config.toml
num_hidden_layers = 10
hidden_size = 256
n_experts = 24
experts_per_token = 1
d_expert = 352
d_shared_expert = 384
hidden_act = "xielu"
moe_layers = [2, 3, 4, 5, 6, 7, 8, 9]
router_score = "softmax"
normalize_top_k = false
routed_scale = 1.0
balance_loss = 0.00424
balance_bias = false
router_noise = 0.1
router_bias = true
shared_expert_gate = true
init_std_router = 0.00718
lr_router = 0.00162
vocab_size = 8192
norm = "rmsnorm"
norm_eps = 1e-05
tie_word_embeddings = false
optimizer = "soap_variant"
learning_rate = 0.00632
beta1 = 0.95
beta2 = 0.95
max_grad_norm = 1.0
batch_tokens = [131072, 262144, 393216]
max_seq_len = 512
train_tokens = 774800000
max_steps = 3179
dataset = "wikipedia_en"
Below are experts of layer 4 (counted from 0) of a mixture-of-experts language model. Rows are named router (the router's row for the expert) and show model dimensions 0-255. Each number is 128 + 24 x the weight over its row's rms, rounded and kept within 0 to 255. Numbers have three digits each.
After each expert's rows: a language model's description of what the expert responds to. This comes from a sample of Wikipedia text that the model never trained on.

# expert 13
router:132159140142145116115129115081123144111146126112136116151150103097170072140147103073130127082168107131121151099088113141096098117118089169166136189142104156090139110139101146086168163153136155108113146102149086111107152105116088092122106137126127086139145137157134120140132132104149129151133104164111127118137153118147129117103122106144102124118118068094146150107123107159170169155113085126129065138119151163134165121092098142118126155154161166137104107090129128132128120123099161115143127119179090097135111123126140099121096118108151112169106121106146122129142136111126122158090110129156096108097144138115146133140140113187100129113155169145120149162136167136178127181133115087106134149136150131115143163131114093123142164090129135151150137159097127113140121126137119
It responds to: Hyphens, en dashes, slashes and plus/minus signs, mostly in scores like 4–3, number ranges, table rule lines and hyphenated names.

# expert 12
router:105114112110114099066084148133175119131110138166179153131131124126146140152161143150120111132129115175136137146145159122146096153060115123124132158122088114114122148146141101167118133161129137112128122136140177124128092140092114113131107150125146155117085132123140119119142072164110155153149121111138134099141147130195109133147125143097117103130149131143131111085132185131117122126111151133138102120095089127170062106135098106125085129138155137111113116140113138119120127130134108136123123117071151157145142147080137135144092131109126112135139134157094168158095158115145118143123109137131077119106154146159183122164178114130151158171092104135135125132142098178108096127156110124097092091122084169145111134115132143128083152120086142163103129113119139139109114082117161
It responds to: Short consonant fragments early in words after one or two letters, e.g. bo-ul-ders, ne-gl-ect, fer-ry, med, mechan.

# expert 5
router:116164155147114119111080147160139102106128094143165100152156139159104093155155112114158122154106108102092091128113088111129095145131101164127140118120134102156105110155130112099148119106170130094155129087115103114150113156120100145110171164100120132147155115155118109116149102093132103153154077161160102094155160125097103138129120110103132167100159142095148085117151102143150137121131133110150115159117157110132154124142110162166120156148125106149101109104128160157114134130174164130163099100150144151119088164150164113151128132137099140155148125100121152100111106122159156151094144154098123134170144095106101162134105076146110158165128148141147130158158150152134098135140100149160092157150159140096110127094112160110153103148129096145133114123158124124178097112157101
It responds to: Sentence-final periods, "the" after a line break or preposition, and digits in tables, percentages and coordinates, such as 15.82%.

# expert 3
router:119158103106122128159124176130099107112160109123130128123113153103111127136106117117111098141168126085120135105130104150128141133147154142170185147112127098098144124128165121128142108110120142143151141110086129111128113121100165148099077145127063124118145119139087148101071076113129103082119149102105115152131130127136101133108149114094158164162109107138145154149085122104153100104109118098146152147127079142103124138160134147089101115140115127110158172113149154087170128124115125151113139123117146145132169132180075148120180142108146146114118101122147103093123081129136118127135174191059151171166143151121091099168098125125118145155097148139113141130155151101135094167151131125148148145122154122155134140140126134104123120160157104110160140115147161120128128148154135
It responds to: Frequent nouns after "the" or "in", such as year, time, season, University, County, plus month names and years like 1965.

# expert 19
router:113166150143110114109077146158139103108129096148163100158160135159099097157154111115156118153107115105090088125114092108130094143128098162127143115122134102156107107154130111100152119111168126090153132083113099116149114150119103148110173158102112126145155116157114107118147103097131105156149077162160099096155162132096103139129119108101131165105161142100144078114154106140148133117133133113148110159120158108124151124149109164166114156147127106146105106102125159154115135132175163131165099105149148147122090164151163114153134135139100136156152124103122153102108099120158166148098146155102125135175142098099099159135107074147114159164127151140144133156159146148134094135144099145158091154146158140098111130098108159107149108146126095142130111123158133121180098115155101
It responds to: "As", "like", "called" and "of" after known or classed, genus-name endings in species lists like Brachycerus, and verbs after a subject.

# expert 7
router:097129179102123110139123134136124126098102111160118160151135123139101110096172107087112175149184160117102107080111124135174131134099153104127142103159136145138100086134128097146138117073093169133143104157118097130115096162117166140119163117137121152151120117122118078134133118109115139119130142148154116144145156123103146143160148131116091141121136136128127096118173097178109144161095142116161158111115128153132091132159167071101147131126103070126105104147116054139115159102151167138109105118159105109141107134125163116143173155144124146134144093181164147114134143101099115104130115110091135088131103102130144113130103134145074100135162134131139115141083150108138189126170103095124150167122167135109155127133110114125160127114126112148115123138113116137122108116134125
It responds to: Given names like John, David, Robert and country codes like USA, ENG, FRA, often right after a pipe in sports tables.

# expert 15
router:152097183110136138160125087131151127157153114147094118133121172112095129163140137113135148157177094128156081128139131052126098138164054144107096141108149135112089089146140099133107126118098122117138110144167131156151093138124079156158060140108129125092134170108124156093159168133105073135111169109149122134138150131114123134121140124152133087121115134183134151139163112119150117109179132127138144114120142106123090113117164123158151169147156136154091122117092118122127101155125098128107110129143140153081125123103109093144139130158151151113132149147117104135131109158096161114127082148133144108122089121181126109107116093157094116106122150126137121073119152133134117145093102168128126106135149136108088118136140143123141142139152136158149133096149168109123139144123126
It responds to: Short vowel-ending syllables inside Indian, Spanish and Portuguese names, such as Vijaya, Ecuador, Sita, Palo, Montalva.

# expert 11
router:111167149146112116107079147162139104110129096143164102157156135161103096153154108117154125152107110105092092123118091112127096146130100165129142115118134103161106105154130113101153120110173127092154133086115105109151114153117105144117165163102119129147156114158117107118145101093129105153152075162163100093154161124096104138131121110104134162102162142098145083115149103147147138124134136111152112159117155113131155120144110161167119156147121105143101107101125160153112131129175160131164100100151150148118088164153163114153130135139100138156145128101120153101113101123159157151097139152102122135167144096104104157136108071147111164162129151140145134163160149149133097135143099142162092158151157143097111128095110158107153106153130094142132110122161127117180097115158100
It responds to: Past-participle verbs and -ed endings like developed, designed, written, used, plus the prepositions and articles that follow them (by, to, with, a).

# expert 9
router:137135090133100161132158159137150078094147160163107108123151111159119141122118113150128123097129131066137133118075108149081146118163135150100107094143138125134118106131135108110126118112131136157122145150120145109157152128131158115106130103140153112132182080127133142112098136165105121144143146098121135171098128127082093128135144155154157151087135111127128150100151107141109145129139160165077134119119147157090155104130147123117159132128119112084156130094141140099144121143148143117104137107136117144146129144119133163127109106166148144144119142154152133194102111125072105156176141061121134169116085160084169116114115173104144083127150094117159142149154137147146143152158172117138176116162130076161117124108108125166118147153148137101096114098119105112093099130114121
It responds to: Middle or final pieces of foreign surnames and place names, such as -berg, -burg, -sson, -kov, -ć, Hoffenheim, Donizetti.

# expert 18
router:115163151141114114112082140161142104107131097146167096159158136161103096161154110113155122153110110103092090122117088113124097142129097167126140110119135103159106106155126119104153122111169131094153133087113100111154115153116101147110168166100117132146156118157117108114147100097129107154148077163161099092152162125096105133131128109098133164103159138101145077116151104144146137117129135113149117158118157113130156122145107160166120158150124105145100105102124159157116134131175163134168098100148148152120090163153164114150129130138100137155148125103118154101109105116157159150098141152101122138169140096102102158132109077150109163162129149144149138157159148148133098135143099140161091160152156142099111130095107156106154112144130096143135106125158126118179097111157098
It responds to: Articles, prepositions, that and -ing/-ed verb forms that introduce the next phrase, e.g. enrolled in, won the, edited by.

# expert 0
router:128089162111147163154128109136098126153136127190138107116126121118091157120075115119090091144119128111160118150161126140133161157142146115106115131114140134183143119132152168167101182092153093117128139138065148113132131101197124124138157147129120134099124150108131157140134154099114145109143148132114112118103123115106149111119099087162133130135141127118090155118092154174114141148130119119125114121099127113109142101147110163140068127127136117113126099145146108155113140138106117089147130117103123125143166115162113152136112083167142108097117156114128132137121157180146154144126132143182125137117162159096072120123101128133115122118148092166160142116159120098143110080152164178124185112117099108138129100125188113130142082076128130105163130099126120112096151102122108
It responds to: Inner and final pieces of longer Latinate words, often before plural or inflection endings, such as ass-ets, secret-ion, deleg-ate, conv-ers-ations.

# expert 6
router:116167153140115114114076144162144103109133100144166100158157134159102098158156110118157121154106112107091093122115091107130099143126098165128138114124137100157105108154132116101156119108166125092154131086115101113150111154121101144110166159102115131143150116155115104113149101096132105154151074163159103098155160130100103144132124111103135166102161139097140081116150105141149131115131134113150112158117162106129156122149108164167121155148128109142100102101129161153113130127176163133170098102147147148124084163155160109154127134142102138155154125108118154101107100121157160149101143151099124139176138103106100161137108073147112165165126148142148134155159148147138098132143100139159093156153157137100106127095106158110156113145126097143129110120156130119181097112158099
It responds to: Plural suffixes s, ers, es on common nouns like freighters, prisons, centimetres, plus possessive 's and commas in prose.

# expert 14
router:118104094169146125168138104110114097131155152120127128128148159115107109107131100167134127136155119127139146127189100162149136109120148083143105159153125118175102184119101105118149085126134111102100127098113072180112148140111092108100144097088139098169102082151113161121075143098095123129165140139148137165157140132123122127114122125096145146153126124108116106112119140111138082100116148138125154152144104130153143104115108095123112105149125143153144138121133168155083206139131150114130136128109144100132117067127132114111110145120123151150161159084139094108169074120130113123112132138156144158113134104113074178124126146162153092107103144125130115146104120144155145107089134091121096127152142117105093148146128149099112133124174141132150114116155088114098129170126135
It responds to: Byte pieces and spaces in Cyrillic, Thai, Greek, Japanese or IPA text, plus word starts like part, am, comp.

# expert 1
router:085129115106130104101181140139163142125137154117124127136105136165133142120105098113133164149080116135120143122129153120156103163137090153079150110108166123164177163125132114101118075122125138109160146157101154109106106156124097115159152160131108107164135069089119104155132111102141135153128122088110136105134091153097140098081192104123134100121132122143143123127119137100114120138166114105118113117141090100154154153163106105062160101090146091169147112132115150131163117104085135150137138130116140115103125114175137117125159099127105167122166122129110108113131152101162133150136099108146111107141101130132140135099156164125102127080092109117113132124118127097148141142104129181133124162135111115112150118189114142105135098110076101137135161135087135139139173145122104
It responds to: Wiki heading equals signs, paragraph breaks before headings, and heading words such as History, See also, Career, Personal information, Preceded.

# expert 23
router:113168154145107110108084152160140105109132097143162105156156132160104095155155108116155123153106110104091093122120090115125098147127099162129141112124137103156105104155126114097150117109168127094154131087115100112149114154116105147117170168099116129144157114156112108116148102097133106153159076162158100091157159128091106134125113111105133161102161141096153079117151104143149135118131136112152111158119156110135156123144109163168123158148127102146102110104127160154118131134174165132166099104152147146116089163152164115152130130139103143155141125099120154101110105119159164151097141150103123136170148099104107158135108071148119158163120146139149134160160148150135097135143099137161090164146158138097109133097109159109152110150127095141130110124165121120176096112154100
It responds to: Table pipes, line breaks and numbers in stats tables, sentence-final periods, and nouns like treatment, protection, defense after was or it.

# expert 4
router:114161153141113113108078148157139103109119098144170100160157134159107095160154110116155123151111113099093091123115094115126106147127098162129142121122132103159105105154130120096152116112165129092152134081111100116149111147120106151116169159103121124144156113157111109111147099094129099151150074160160099098152159125100103138128125113102129169107157139099140078116147105138152135122134134115148114157112160116122150121142106162167124152149125108147100105105130159157105137127177162135168101100149152148120091163151168113148128139141102146154156125111117152104114108120156157152096143152099126133169147096105101159132107073150114163166120149149152133156159147144137100141148101146157089155150158139093111126096109163109156107148128093142135117115161123117188097117161097
It responds to: Closing parentheses, quotes, brackets and semicolons ending titles, names or clauses in lists, tables and taxonomy infoboxes, e.g. Act 1998).

# expert 20
router:112163152142111116113077145159142104110127096144162104156158136160107097158154109116154122154107112099094089126115090107129094147124099162130144112126140101155105106153134114098150120107169128092153132087114101112149114154117100152115169161102114131146155117158117104113144106096130104153151075164161102099155160126100105134127117108101132165103159139097150081118150103143146135117133132111147113159120157108132154125142110161167123155148123103149100104100131161156110137132176160126166099106143147150118087163153164111154131133140099141154147124101121154101112102119160158147095139152100124135172143098102099163139110070148113164162124148141146134160159147148135099135142099144159087160153155141097107126096112156109153106146127095142134116125162126127182097112156101
It responds to: Periods ending sentences, often before a paragraph break or table cell, plus in, and, he and opening quotes in biographies.

# expert 17
router:113169153142113116111084144161141106104131097144163100156155138162102097162155111115154121153110108104089088126117087108128098144124098167125138110121137102158106108153133112104150121112167131097154129089115103114153111153116102148113171165101117126145154118156112109115147102093132102155154079160159100093154158126096104134128117112102136165105161137098149080118153103142149135120128131110147113159116158111129156118148108161168122159149125108146103104103125161153113134132173162129168098103154146154120088165150162111155130132138100138153141127101122153100110102120159161146101140152104121136169144094104100159137110075147112163165125149143149140154160146150134099137145099140162091159151153141097112131095107158107154111144126097144136111124164131119182095114158101
It responds to: Commas, "of", "his", "to" and "the", plus list-item name pieces like Puccinia and Mala; no clear common thread.

# expert 8
router:116166151141118116112080148160142104108127098142161103157158133161105092157156113114155121152109113104094092123114089110129096142127097165123142113125140099155107108154130116100149118108169130091155132084113104114149113154122105152115167159101116134141152119158118108114149102097130103159154076161162099098154161127099102134124119110103134163105158145101144080119151102140150134118135129113149113157116153104132156123145106165168121157151122104147102104104131161154114136128175161133168098102149149155120092163151162115148132132138103141158150125103119156102111099118160160149097139153102125137169139097103103167137108071147111161165124154139150135161160146150131093136142098143159089158149156137099109129096109160107153105147129095142134111123159128123178097112156099
It responds to: Words opening a phrase after a period or comma: in, In, of, she, numbers like twelve, several, two, and table row numbers.

# expert 10
router:113106129140109120110109146120083169080108114135140117126136143068163102139154142135171106157114099147115154176131125108149167158119115133135113136166112100156107145143093090113089133153136124150128099163097098111157136129115136148148117101139149170089121150161093100119187140124130121095114109101121124105141106185109111157101118142146122127110117135149154124156152088137114143145126147106131123119121163136102118168115131136073159149122121143104087134157123130148109158138136149126128115129151105100119115133120142176095107093136094153137106129108142135140144155114118147120134183109083105141169150128155121154148121114124103150079140129165092162128087109159078113116148105103136146161131151111118114120113120131135175143182130197147121150148129104102154203149158107
It responds to: Pipe separators and small numbers inside sports league and squad statistics tables, e.g. goals, wins, points and vote counts.

# expert 2
router:113168151144106115109082145161138105108131096146162101156155137160102092159154110117158119153111107107095091126117087111127103146125096164131136111123141103157105106154126114100150121111169129094150134086116102112153113155112105145113166162101117134142158116157117107116146103095130105154155077163165099092154162130098104137130121111102137168101160139099147079116150105142148136121128133111150114157117156107132159121148111162167120157150123108146101109100128158155115134131177161132168099103151143154122088161149166112154129137135100142157142127100119153099113107120159159147096143151101122137169142097102101160135112074147112164162126150143146136156158148149135098139138098136161091159149158141099111128095110158109152110144130095144134115124164130116182097111158102
It responds to: Line breaks and pipes in lists and election or results tables, plus party abbreviations, percent signs and linking words like and, of.

# expert 21
router:115165153142111119116079146157144104110129095144162101158157138162102095158154110117155120153105109102092090120121091113131096145124096162126139116122138101158104108155130113098152120108169129091156132084116099111150113155116100148111169158101119132143153117157118104116146103093133103156152077163161097094154157125098102138124122110108132165104157139096148080119150102140145135117135135112151113159119159108133156126146110161168118154150126104147098104102128160154114132130175161130164100102147150150124090163155164112149129133139097139155145124104120153102110103120158157149095137154101122136171139098104102162136109070148111162161129152137146131158158150148135095132144100143162089155151155143101111129096113158105156112144129097143129111121162123121180098111160101
It responds to: "The" or "a" after in, of, for, at; plural endings like colleges, histones; and verbs such as lost, told, cut, reduce.

# expert 16
router:116164154143114114104080151163140104107131099145162100158156136162103091158155107117156120153108113110093089126121089110126097143125098159131139116121139104159103108154130112101152111105163130095152133087116102111148114155119100149111165163100122131145155116159112112116146106092130106156151078164162099088154159129096102139127123108102133166107159140097146085117151099140152137114134131111145110159116157106134153122145111162168119157153127106143101105102127160154112135129172163131166097099149145150115088160153161114153131135139100140156147124102125152101110103123159158154099142153101125135173137099103103162139110069145114156161124148140146136155162151151135101134144098145161087154148160143096104129093112157105151108147129096142123115128161128120180097111157100
It responds to: Auxiliaries, copulas and adverbs in the predicate: be after could or might, is, was, eventually, subsequently, plus of and commas.

# expert 22
router:137134160129115111084152096139124140146147137094118159112122147145183160100102144088173127107072144172117178126153158146126145101160146129127157084100156124131118123139088166126155149125116148165132144133146158097139124117130125146118150106118112123131117160153152100132157140167157112140117117153124135119142111130175126139113098135181120128152134143152086195111135130144118146159082114092128091135118185119127177106151109125125110131136149136133167138119124146153120100132076109168143152155154197105172139099136124116123135121129094105135082068119096166123087142090126106109097143144108129123115145091129130123144100177094114145163132176087104139133151134109151110119095154115151103106109095173139134127115141132140133131135122117130139100150165127121167128105112137
It responds to: First piece of a word after a hyphen, parenthesis, quote or un- prefix, e.g. un-sa-tisfied, in-st-ore, De-dicated, anti-s-ub.